config.toml
n_layer = 14
d_model = 160
n_experts = 32
experts_per_token = 2
d_expert = 96
d_shared_expert = 0
activation = "swiglu"
moe_layers = [0, 1, 2, 3, 4, 5, 6, 7, 8, 9, 10, 11, 12, 13]
router_score = "softmax"
normalize_top_k = true
routed_scale = 1.0
balance_loss = 0.000478
balance_bias = true
init_std_router = 0.0161
lr_router = 0.00168
vocab_size = 8192
norm = "layernorm"
norm_eps = 1e-05
tie_embeddings = false
optimizer = "muon"
lr = 0.00177
beta1 = 0.9
batch_tokens = [32768, 65536]
seq_len = 256
train_tokens = 348500000
steps = 7275
dataset = "wikipedia_en"
Below are experts of layer 4 (counted from 0) of a mixture-of-experts language model. Rows are named gate (a neuron's input weights, with its number), up (a neuron's input weights, with its number), down (a neuron's output weights, with its number) and show model dimensions 0-79. Each number is 128 + 24 x the weight over its row's rms, rounded and kept within 0 to 255. Numbers have three digits each.
Before each expert's rows: "comes before" lists some tokens at least twice as common just after its tokens as in all text; "gets" lists some tokens that make up at least twice as much of what it gets as of all text. This comes from a sample of Wikipedia text that the model never trained on. Tokens count by the router's weight.

# expert 13
comes before: "\n", " The", " In", " He", " It", " This"
gets: ".", ")", "\n", "\"", " |", "=="
gate0:126117123120096159124119104154129128096126126152132110114102154115154114132128130124125110180082134125150114093129166144104125083156130123111090167157089123136137137135115124124099164122131112148138152140130145124171144143127114208109122104
up0:117115140156179146122082128141099124125124121132110151125122109136132093084093158077131150112114174119080142128103139117128148155143107120152142154139145135138189153142140102116126134157113193093127096063132125064136163173102123136116081137
down0:142133111128136130150150142135095092128139109128155144093125156093167136129123078110117142117105110148144105123135102127138098148125146132091138120174163173094138146136152164118133148106155164130125108101095105094129147084089138135128161137
gate1:164132146120142139172167171124108093103129154136152116124121139113115144144173114109131120144136127152095113107145142119150139086112095163130127144140146161148152140120150120124113104145093109139138159133102098143162141146104103140165154166
up1:150101181111080125102156134077156121117121126126149143138137107127095106141154086128123110130093116137168156137125088103136158143075148103122128127121155160159184134141180118099113102137117133127178101119134124090144144131112148158156160151
down1:138123135124121108140111063104129164119102109139096130119133116100101127155120094117152138132136117141150129098141126145123122094112107146133178146113168076146144153157158127087144125126134159119161091148131148088105124125157127142120096129
gate2:130076154119182121078131123142188116113113178136128132130127133124151108119120160131140164111084139133091118112124140140145108132090145128126135139130112143114119121119141096127140113154192153143129155142111145184134091125102101108127122100
up2:091162079118122152086115098092171131135088132118147147132122165142115123146109114126156107088101116137109116102183097155124138135132147162110145118148142113132128119125154088160132087136143145148172080149112144130111104073115151173146110098
down2:177098140099188095123138117130157125110120146139128109118106108101176106100136115114149137124152107160145093091121131112125127101102106119161130128086113127095121127154093191123132148136109115104117105136171115138147174156164110097098129154

# expert 31
comes before: " the", " a", " to", " he", " and", " in"
gets: ",", " as", "ed", " that", " \"", "ing"
gate0:111121125100107134142087146143161145094097136111144137138153097117140154113135154102153173118105088134159159113166096107102158116138127134100104145107133126167118140164123125177123166113150142115104116105122127119093174117125150139111135159
up0:116164164093164137129126115132172141089163102116171163103131172140086121115141086129064089118133158169108090096118135164171120104122177142145094129104119117097109125113122130168096113140125158151125116160151140156093102109134091136141084089
down0:167136156134107167182151153105124122125148115153119134124109161121108105089147073096179138127110155132104155104167147102134136122148100115125104089140111149104110126128082136140125179121095126091158127109129159156123155163144138107094083111
gate1:123160189126139137137130089149098118132098138116085093141113175137100151102162139114180129134139133106212147127124127109143106157114110114167131087158142121159051139104142096129111150090152103115126153158143128123110138160128094107129103138
up1:133130109139118152137149121081149078092106155108126088138168150106089119141098186108171152119102126101158121115187121143105112124116126140159146101157157114122116118122127149148120137146097144103143109136117100102112149128131123129138127152
down1:131084083181115119161127126100113133134095141125116124138063120086113132160153147146151159102127132159092154141168113117089121139096131126116127154102144126119116118149119124132072112111147109129105093096127110108106161143136086136090128115
gate2:143079089142085122098137145115148158174150126105123113136082161118126115099115136130117106169118138149124142150142081139141123156164135138112106172115138123107141080121095150100138115102106137166093140123141139115161099111129140103130109160
up2:119134154107163075165136136120141107112121119122143121135145101106133123116152131097125088125165140136140144158154102162175166117130148098156164146146157132109086157096131090105135129143110124147152135118099149112118135101161124140176125149
down2:123124112175092138119121123146107131157167135127141099177114184128099137109119113110105144117128106109106131066123097132124135144148135097139110111131107114148165132144144128147133100091113176100130117125151121113121129127118147094153123146

# expert 26
comes before: " of", ",", ".", " and", " to", " in"
gets: "s", "es", "it", "er", "ers", "e"
gate0:086157106138163166106144131135101115111130123107147126103187133121159123127148147172102148117150109108128140108133145089129100139139153128159134089060133129143096127130109091109132128153131103128106107159128139134177140111136118123104119144
up0:167124100143156133122140127101166142118123127112110109126122098130116153110123127128157115126136146104128100148097117084118090106121163152142084152082168158113146136081137133063141105160135088133142163131093130123144175140173167122151120111
down0:180131125123114129084114136126137150082087113107133119158129134095142093138107126144087119138096105091114100140121133145142147153156129112133120145098182081138128130132151125091108126130123121138129132100121132143138134126127162132095139178
gate1:128129081169136131141104121148137149135108094128168104158165103153139143122151108099168147127149168123102112104127145102142111063117118120156081188141099142074133136119108120143098154126099120143127146153112130140144149151136151043129121163
up1:132116093144129072130137086120173125129126149128147109130121172113111110145100137131114147139099142139156149140126117107111128168059086170136156167125166116112159146138116131148162149125144091122134100076152091152119170127096173145157157092
down1:120125135106094104115122142122098157114145122099165139169117151142121137190108097123086109167114088105156144077128155115162127173106112144151120114118089154124120121149147107124133117110152165138115134091126077096116132126106131142136125104
gate2:099141112146072131146130137106132101119127139134125097134117155139080145108179125125188136115163113122138144159142138128170106126118097104117138124151070150155161164095116127168147142155156130126088123107139087151160146145138126129123120139
up2:138106162154116170151150128112125105131112081133151170163136120155138122140116110137067116167136118123138115151128157078142155151136119094116129124139151138100135144149163138113109128116134103135142087094114126076129140143099097058122116154
down2:114123145142120170166110117083121096117145130167111129141144133137089118148103108142132110125149128126092104114140116096117135152120091154104127145139167160108125101090113142164091160135125157116135160152086169137175110114129087133166138076

# expert 5
comes before: "0", "1", "2", "5", "4", "3"
gets: "0", "2", "5", "1", "3", "4"
gate0:114139098191133164119121142123147106128126117128175112153109106130116145092135100140170100139120103122106128135174137157121127165132090111154113133125173127078093130118146151147113131110143113127109175095148117116143117115125146149103163144
up0:132105145115159135153153139154132131152147130126115146103105094112116117113143123109119127094212144140093105171154107175110129147137138101151129098136125125101138130132071167064118120131102178106119170143145093108101137111150122129149117086
down0:169102125139135127133129125110107103122112140101124120099103142164106136149154156123133139122148152121123124134077155154113103131145102140158139135123127104130132114100168093133159144065093146138156063172140081130092134148116157138107127116
gate1:157154121169131126119132125089134124149126125083107107133173096097088101090092113114174098119107111136123152132148153101143099152135157117141141123114125087090174123078176098099166125131119167125127142155113156119136153103158138137157120108
up1:152127148124106119116133151163104115117162137114112081151117095068144129140101109163134193119155126123155143132133106141132117119128074130173140133121104136110132129126150115097136155097140159143136131142147128114117139132157180118082070104
down1:135131123127138143145135086129149112174164094127122130136153144159105127116103115082143130098140146118110112123086154166128127089113089172132123146146108121170128091071123096128143110130167134089147084103131110096133105160169145186138154159
gate2:138122127149155115095127129143152131132110144103157125101113111145154114109068102120120089108153145107149104169161153110158158140112138138140134086142111140094131152152152145068117156137131135110097106089148064085141106124102100116120107093
up2:109116126135128155179073098090140132150123157125117142127138121109145148125094119079168123144126163136120079125171144121127118189093087079182133111155073134123110155122173131123145161122124119123140107151127114106161128150077160118131150121
down2:149170124092084172152204134157103133142145131103113118118117129146126113134140140148161098092102133149105118160128172141149116091108125149120161104139140127145129139129156110149103132145144119114098119121123093130085158121137083138096105136

# expert 8
comes before: " |", ",", ")", "–", " (", "."
gets: "5", "6", "4", "3", "7", "8"
gate0:181136112133092130110168176104112135162125094116151148074145140124121153125105116122116154114131110135169171115160125124134138120116133164138128148075149156149108152080108133150135104122160189155128102138128100076145158118124084144116165130
up0:092090115151132145122132136132142161149096135086114141105146124115137084146106130150134110113142158146113109104145171097107129144100141144078132149086097110124149152107150128147163167093153134159159075123128133103148100130184128135153140183
down0:134139107107150091170095131131128058110121129122145108140119140179117107144154124119125075110113141162117147134171112151109139108081113168168147129132120095126145131139116103139178147186143122156137160121108104142108141129079137121117125068
gate1:109108161114117145092143127146181102130104108114157142146111169127134132114162122129133145118102156114093149122098139141118121127129133173106130150177089155089147122124149078139162134172148137204128093135114137140143140126143099115138125127
up1:120146135070130170152091158134140108129121112142187124140124094120102086149163187088052118126112129125110127125103121148136126117125121149151114170089117133138102117121117144193160112098108092136134109119127142118104174106148147135152176126
down1:155044120163147138105118113076141107142145137149139117121103110123133157165170104179139106119116128130123091121149115130163103136132122101134104131150130108125121128132131163118136102142133118110115105094150131131132085148156112152074153160
gate2:131169114109110117124122140143159143122128145129134125098154166094146096160158105144124122166141110084112126160123117137114115158106117134176105140089157111113124158134121101083128140131120107138126084151181129106137140114172125108156137113
up2:177170120146158110106103137129160131123111106088139149168143148123152139153117120117132156131117106119116138163157153174087111110124144157114128133108088132098123158102112136102157109156155146108142134134098150102120082133146116146132090119
down2:132109123097112083103150088113148118099166113123165130159132120151155102105134102138113100107111113121125116164117136108096116138132176137159099154104074114101098146115114151135115128171064170133125143128147154159119101089117118152179146145

# expert 0
comes before: " ", "\n", " —", " •", " +", " −"
gets: " |", "-", "|", ";", "=", " -"
gate0:133152141157078127118110143144120114116124142126119088104118138117092103110177148099081157095168159117140109143133119122094164112088110159070144150119141111090135123117125155078148137162112133093129117154149117105146155111125161118120149132
up0:155117109177149166114079179149108136114124124104107159066110179150141123123092146081102158096123110093154123112134175120151185135161126110115166152133113144095161100144147175141110116135084124125129140147123128062162146149116141135125130125
down0:153140123070124123139133127144166102117100089131115128087144151102152108179101099117141087157120119163111099099128136122115123114091146151137150092124103083141127129119133152149135110137145110094156095144102108125121118132116109143101187173
gate1:118118101114134152151133131100134123131120148146188065183144154111132153127151115124141118154090138163114169170158099103126155083106153121110126099159127107138128125119182135153147111152158104139105162158106126144095122129142129121116128122
up1:120123120167105136126163076144105135140128136152131190142122129119116108142115131130164114100119147117127105140158154145137093115148149125142114130084151103133141124131041153113124154107162095154185099109149124102121106144129111094123130157
down1:065127128093097115140098093106113128121137109101103127123105140084148164115140105122112126162176085150138175175118128147097176145163146120113103115146176119102125116124147099151108145099155124120153149155150109142154111146147131143141094156
gate2:164162096124133115159128145112141119158123111100089134162136088163181138139113144125123169132106112128121143121148173126165161171103099123129120110119119139109115153109123112145141168110164083115154185136102117135121128155156154107132141116
up2:166153138151166134101126119146119132145134112118125149153135135165137134124130089149095132116142154119108157169132118096127157136129151151124150119098155128090145130110093080174128130092094108136101163105162168091115170117152133148114168106
down2:151154115152147084134138126087155120134167131158108109135136135110144191107129134170084140137155122082111143112160167130120102117095128140134112134076128094113124137135167133081127119092124120103116132129155115136093102180181147141140132123

# expert 20
comes before: "-", "|", "\n", "==", "===", "The"
gets: "\n", " re", " pre", " ex", " pro", " co"
gate0:112148109183131141078153098136117133126136108164130102108113166102112087083124116148154156136131140195131104165153156123125136105121116116111108131113089084111156144100109126135132136133128129141120102127105115094153141132135140157165086110
up0:142111043123143143100125130088094141116123115112097139136131130089146105137139115136190126128139136122147132135117137123162130119115139146083105125151094120136172142105157102113127126124083164155173094142139191133182135123109137176088119149
down0:132122144090138126103151112204150139168138134129065118116142092080125145110164134134098107127143087134165115129121137112106131137142132157158132109087169131133083139154160143123111144094154131138135120102092117155108112129152141109116174135
gate1:145124123124161153147107142127138099142153109098111092127134130141170096115123132104155145100149144153086079100127119128103141168138145107094113126126087123147137134120153146164084112110114131134158189111138109100116088099127104108131170121
up1:132178180157111110110148130108099120158130137151144121105118111108106133170153152113125134149105149105112142124149076096135098122080130117103103132159131110146139125168162089115137099154161100125106125138116102158129134140132128101147129144
down1:101159140107111118121125175126123111092125132117158158112140135101123122158127140143110105124117177103105121134146105133091138120145143096158144163183128134125162143171160132125078154117082168116131095123154154126108152146112090121104143098
gate2:140145125138160174128141128163125152121127086097108132156133095107132130058135131126128165142145116104152135147127127122156127084109126139066108110126139178127132110095118147097122112114183110079122147146172114135179136099143161129148141140
up2:126105128137117164151102179126104116150156115133080121101165122100157158160169147140095161159139109154181063139116096131112152147161109144133172158113105072088145121136141121140167106105101111161130118130140104141123129148116146127123077083
down2:122129112099093114137142117209104056119102117110164133117137149125125125173095116147142124112098120155084145145110135156122118102128131129099130109162114138144150139136121094140099103137086117077149133093135107135165104098153124141137094145

# expert 19
comes before: " |", ".", ";", "–", ")", "5"
gets: "0", "5", "6", "4", "3", "7"
gate0:108150144121120119136133135117143140117133129077152118156139113136124096102115166142088138151156100147102123094096134182118116130126135151118149113112165099093120118105126134132152150129138130110152158170119139100133100122109113166113136127
up0:135110117128116099101091114133118148127101172150104095133106092166103133131129114135143092119170144109151144139172126138113133082154137153129125148122124130132110124114151129116131091107107100110139149125125159161165135147117078151158167130
down0:160155122111144141152157139124123122137148152101168122180085113117136144124150134123133157104138138122123090123130095106107133115150107132138141138131128101140111065095102140142154140117112118170144116157147065108099135123110129148172114126
gate1:127131097133105126133129118106095166179146115103102143162156090120126133107163117135121118174165135149189106129111144127137134135135122080122135137166103126183134138153116103160099140127149120111136102116105151119127089109095101110091137087
up1:149105145136171118099098140073135137155131170131106150134131151164111108129135124119129119077092100124072142115135116160136110118145103174139141139098107146070108105078132103112120083151151140146101105118131151161102131129151133084123131166
down1:141113114120143122176189123086151132137105107110102126105140155135138136056148085107154121143127108089136103129128129099142154133136126178154117187124135124125156105142151119113099140136127075123177098103137114115145111139106137124100102109
gate2:102132123119116075128100113134160115134120142128127108108151139112126094121139104115126087153129127111143175113175133164148162141111093115119116108131122107158133114117114121132117204114134142107105105131164124156116148152105095106139191111
up2:110130160109139125156104174113128105125152120140117104122150097139126096126172143135103137061094143114117097158172118129092178144120150167095119096157193136161135146106139138182160101101137134143119092134132139149134099125143122140104102120
down2:078089128146113150130131090137142120097119100135126106094071117154101170165107099132135133153140129122111139129147112113142137118122148141196127095138142134133083187187160125110111142170147115133124177130136158151141165125127162144125116135

# expert 2
comes before: " the", " a", " be", " been", " an", " not"
gets: " of", " to", " was", " is", " an", " at"
gate0:140147114125113123154122099157072107145118142116143095138112178106114124107142147105155086142091152113117162124172118147109145104163099164100080168115116090145114084153072154157124168140104121097114133124128102115132101133104132134161120086
up0:140118076122122121153095135138109139099178147121154124116143123103164129069136103143139114107122135112119172138092135187178147141109100125116072090140129119168166082142117123148096150109095122141158161120117120136117137119141121130102134133
down0:103146152094121139165099136159131172110113133111092103129115118078170155095178145102125151120098133083126111137085082163111188143118142128117109128152117118139107133112146132093126119108155102143178118144142137166117146108148131152165154151
gate1:124143110132089112123120128154162132093148110109117122103101141126117151120128112109139098108136167118126100136098135144180103136135150102147075082132125133129105111139154173107137157133174147116146117090170092086112101120098112142102153142
up1:127114106134146105068099126130130124132125104127163116111139164102108164176131149165129131120153145153119119108107154152124142133137095128147109133135084130120076137131162126134080124123180133128126138120143131071126124147130112140117133135
down1:144156097141121133140131138083139139131143168118133115151171105149117108140121132143151158133111081154103076186147175133100109096169133128183098137118140108112167115129119130125114130148104130139104116097107133127143150140120170116103100109
gate2:132126098120158093159111136114125135136166113098147141167166127120155149132138102172095131118088112129079112135113107118069166078137083150110138152136147093150139158145140141150145166135102132100146114140148157128100162139117113138139155183
up2:146113110127147156173135105110153050132175154150143119125130102087161132120178135137147126131105126123144138084124150169121136143179129131137140128130138116155137115085137061095121098122147149159097155139130156113096156113085125107128131092
down2:126118136119159150152162124173118130109147103134142134101119133152103128105118097120128166130124139118143117134106106140108135148140164141103152150178105122108153130128136099121132145137133113102139173134155120136137170135088112123167173131

# expert 24
comes before: "2", "1", "9", "8", "7", "6"
gets: "9", " ", "1", "8", "0", "2"
gate0:092106101098121153129124140150159192145071151179129133069118091125116115137153160165131158125118148089148143111107145184128145141120099135146146098106113120107110108098139142162146134131108105159121123092157114130120102170173118126127143117
up0:100102141147101114161094133119134151105128148165088081091150137181134133136192096091131132128123162125127114108132120155129130154125117108121123155153128138092089104128137129136149118132095132135122160133128168115152131174124157103045152124
down0:167140099083123101115125168101132142131157132162149145092133131087135110144131115132132070183121153108119131138132113116102109144142142138136142102132150143072163109154124147123155112101094090116085124116111099116157167099148136164144111120
gate1:145150105148087134133141184114108178075113126111115060111105139109102133105096109087144104119119119126116108144113119141134116139120098076133172114133097144097094129128129159141142150132099198129121144097130112133129115118173126131127154119
up1:119159123118148124144158099077130167145128162078129128196151118130110131106151115101171116109101121174128092129150104157117082114137090085151134170127113118133094156081134170152142126138117119161139124124143125162128110178136125120132108140
down1:118125093127116141157100094171165124109165134128105140127106157109136118097149144105121131130155134106169119149111098104100119146143145149119168110089153139131088101114136168121094147141112160132115116149127093126185126126137152107157137149
gate2:139190128124133116134138173116148141112150104128150121128183132133135123100163127108122114132119127135141131176142098147158126127138146105118186152104097102137147163133162124116101131157102135112111139113110147131076160089115126123159154119
up2:132101083093110135085098149144154116102147132106114114097094127104094105132151156138129096147131117102149137160127127136184102110113131120082119129152112126137122138117067110133150140108114137113159133117139109087130151128159101158147121143
down2:155144125107131158135090149165114106154152072127108134132124097116088169137119119128138136120118118096148153167124107116137135098101115119125131116129097152141119143134134188080182118127096088147172133093149170098153080074105104131105115152

# expert 14
comes before: " |", "0", "1", "3", "–", "4"
gets: " ", "0", "7", " American", "6", "8"
gate0:164115131131054133125115147149129124153152131085164160125082119122115174181107142098126156135159158150134131121108104123096172150125122124130151121119164127129146126148136108086127143134090137126139107126103114125114113147106101087136132136
up0:132092118123105172119119093097151118138123123140109105131142109197127118110175136109127104108163154124138117139126101092106151109116141143111149112159155135086151101113115128145145121134117111101153116106123095100124126125123149132093149149
down0:126133165096144159130142089158131130126142192162108084112147107121159101115136181098185132126142079088129103149136121161161104133101097149114111117079123127108149141137125109135100106115147134163115137165117138118120118109096135135141138123
gate1:162104119165114133099120091091132110092125151125125136141141091108097146092117116164150163087100160114105122115131133140145121125092150132125127170144139161111179157133120093111121168144153112103093133125150128138122117095067135117140154203
up1:135120112184182158111103105122164101118171167171172103154128118127137135095093155112100099122148162131172165104164137110128102159112121138127142105155132161156098141126100119177144088115114108135102131144103132137165129154154120154130099146
down1:093124123111133117098105120148140111145156113103136101114104164165139139128132109126153132136109155160132135125162145104150137147135128151159145123097114149118142122146120170120192105085131144114112146134064127136130178093098111090159118128
gate2:126134105139107115147123131141151134120159121129151121146132139114128090113164084138154165108130141083099142126073161097064152150136107133119117130104090165081110148147083182116135084125088143130105114131135172117130157133161114138033138119
up2:102118130136122101193075096165140108112149148100134101134072080135148128138126078125137132116131106126144090132136104110122097137100150153144151161109137119120147141135129145132137158104122142126112125153128071114100105140099148117114111116
down2:152140113100167089061119148158131124110065125112118136137140107119116130104141104121152151148134147155179166110147118100130100127123150171160141137146154177124171152132136145167144120116131063133121125097118125114152113116152055130114187144

# expert 28
comes before: " the", " ", " a", " his", " its", " their"
gets: " in", " and", " of", " on", " from", " by"
gate0:138096107069164088133143117131156150131148106131116121060111071107127118125133135092085188170124127133116113119158112124163147166102138121156148114107158094148136117117133084130126165147139163063181142117104131149139141086112151135145118104
up0:144105134135108138143158181157097144155157106115134128138108081111118109133152134138144105138133124123121150142098069193092141120161147121131151135044118104133120160194148120091155143138136144141137117140106102133123129138113138163142131126
down0:172116166153181134170139117107148172139155145127156123149117117134122180114098189098118142107141118135132117129142138147102108088111138059086116115126095122138101151144121144118125128142126109101160118123134074110123143133128179106100113166
gate1:125156161098114169185104133158135148147154133155122122098124112139117138114092105168149146099129164158069111139094152122122143108101107119117113143137103062109128158140181177169156100158107153088174085128108109140116110130133153115143131105
up1:162169158122080129078097131105162111129117167132094119106147130155136101139119145144103144171099120138108069112124171133132148110146155137091143131132082140139132122149094119149100091117181125163141145101128124124088131058141097178157138162
down1:103159117132175122170134123136089114110126147134105147150153125125105130112110107140153149151150128115118135139106111124127145144123104140164147109157160155117132094092144156149144140108087077107120082157136172097157127145099126170106156120
gate2:113084116102166077105105122138146130124112112124150132129115146148125153074090151094106106132137121180197158146165131103126128127091142092057103135090133125148151129142089167149142139131091110117136127120143081093154095137137138121093110161
up2:164126102171119078111164130123113146129099085155140106118148109116121149073143101110128128145072106112120157118135161112131113113146143156171104089151129089118103104125163107115094119154177103126121154176098136113129128110113144133166107086
down2:156136137117136120179161105099144135151155121095155129047169148152098146129113118108116145098115103122147136097140071138136132106114115153111147119118074131137119131155109096139134126132136158170068133097144160150097156175124131116125108117

# expert 21
comes before: "1", "2", "3", "4", "5", "6"
gets: " ", " (", "–", "-", " \"", "("
gate0:138152116100132144176156131122105170152129146113124103140171150131122111161092077179137137130127076124121152151126115093109112100120136116150115138098127116155105152159092169143090111137112117107136152089141134126127107137113141123111102169
up0:098099155128107080140106164151171150158131165167123147099101083135127148127106107114131065148148124114134083164120150120135157063141126130135132123146144113132098114123127125129088137135108128122136121130182110101127065087125117123140114125
down0:133106110117137128083117152123143154074152134151121109098142123114135153133121115151112133140118099091121123125136153103145128077115138122141149104132119142140133122169132131099156113137141136087135120135132142154148104150136089174120074147
gate1:096110141151164133115119122117117083121117163110173126152153125146114128128119121130127129154136184154126120177116101116109130137114094132176076124084089161111125124154095131124078108101115163130080087119137136120136132108062126170139142091
up1:116167118126114131120146120133117166175152101136101142158102142121134130105112109108123119117122097149156135118086131133107143156137150187117131096106098081148120120145160119185146170103118138166154139169079132132090114085155105138143119136
down1:096140194091162064122080153108088092153138158093183079114128177144122142136111106075122137120118127134119127145117123094119108110133179152123157147123118129162111115157124151132118134085127114155135122101153106115157110105139124084123127154
gate2:158155108094141133141149119124165170089159121143175128174085109117158147150095134116110095144089149116174134141127120098100108120141139092082109120119102144124135140112109073108113146146117136095121133089154125121110137123149106117103131105
up2:072099114133154144134158085085130125171091098154106126145169132122095154122132097143121137126139130124063125092156132156152128120117111127149132147108144101119148089112107215112105144123131094172140093135105119104136127098099130108140137132
down2:130141145055103130140165138172098120171108127117133130154114139154119120127131115133122116091150117108111133143117119180147153142147117115097124134075118164166137078130131141128160106118146119150091127134161101127102080159125148117121093136

# expert 27
comes before: "9", ":", "0", "8", "5", "7"
gets: "1", "2", "3", "4", " by", " well"
gate0:128115149139145140080110134136156068132092131123128173132133107156116161142096102164127127096129166170126137168174139150103179145158150120139101159141124137121129143163134106131126160137127108102124120136106154162076130127108084103128094099
up0:167117118126159161142149116097188137134123151135189089077110147130126173118104143118092144146170115103130159124095123119081145117078125115117122105125139162119094170133118181160174124119078109119151126142123161115120117126147122099102152117
down0:099166141149090078144164110172137120175160112152121088112068136163118115129120138131090102120136101121083153120146105133134107124138102103138108145148124146121126123074151122128155131147081125133124110090104116118138169103114133121122133125
gate1:123089145108134113116114153146121090149135111147140180106137143112124087117112107182131127088091120138140115141114111128108084133155149110127136149165153133111144128124120115113130127148117137119167155127112119138129161106105147160153127153
up1:097102108142120087144139084131134132173143130111146115122141107156085143135151139144126105095123142117117133126131138146154122146108069106119119071133106128131122082163106157099097111147142126128117157140099147135119150121082096172149118189
down1:138150102129147157126097120138121117128142105113146114153125132156094153157137112145122136127099132120144153147077156120144137119097123120096151139118178113165125099127113141077090104102114075109139114099139127164112123117144123094120132143
gate2:114111113095129142137102133157111069133116117127141087133086188143184139102154137120114173150127157082155091132118074119123175147159141150087126067148120113113122150148156090100112118152157165116102127096121163110152111095124137100133146142
up2:146074099097117149159126150133100100101152131103150146152132136098129144096158138130090182170133134125154120121111082105111123135137159139099112107162098116134121114139139184131088134138166131112103149142115162177128133118074136104116132151
down2:110117086140179124141149152070159124119113137146095134111154150111146153109138124137165168142115143151123131179137110126102155177144117138120144096171173065133136082125149105113080154121160100123157121130139064087130101124140163129117140150

# expert 23
comes before: ",", " (", "'", " and", "i", " ="
gets: "a", "i", "o", "ia", "an", "u"
gate0:099125134138131149176101145151130107110128196116183104150161143115130120151098172101116147135130075137108110123154158147133143092142090109104110110090144156126097161132122139122087131102161127138132099140182094098120141088139107136096125141
up0:108092159120141101158101188099150144111142131097112064144118135117131094158120139152130098157130152163146169153095099132138131129116137088103157090083111123154145108161115116116109124128118129115146132170135110148178154119121117113132100089
down0:165149107115147158120094105109114094129070124122174132134164136188134104113113116119110092145119096138079186123104129155133113154116136103142135120122102145100150137143089141118142132145106114138134155112187100130128134099158115138111150079
gate1:145098143175151149121103127130140046115159114114111088144089112058126109127154134120141168137124112103099130138111149122101135158122142135134129112121153108056152142085113115153162159107117158114113107124126102137119109150110101147133139142
up1:136133154159124151092156106107167153098087103135140119095143170097117091100094097115139089136130149117124148135139160095110128086123125126131108147163159109132112126136135181114137123174151121130146115114140120158105170159102137118139085151
down1:147087117140121137118144087111138106119096148093105178097147125110110109161176099128107119127135147130134117132096107184089130135160135109119151109118129117083116158136137123150100154127090151109094080141108107163135128124139139101111135105
gate2:144153091148113107075138188154129143146125100126116144165116130102087109111144125127156130141147141131143095158178109139100147103159134123130113132126106100103148116175080077166146160195096147143130160130098123124116121135119109103143151172
up2:181199163183120119178112146113181117114117143125080141138152154125146146139119161133116143126111143116141163136158139127156130107150140128132140135134101174111201135136123091137112107118109152152118165120144151153119144126082141129183099131
down2:171144104132156111128121173114134160135156127161129126115122134150130100097160115157107137113105127154117138065162170145141117119153091129132118158120138097122143151124156139107120155163104151089123143121094149148149077112176086127115082094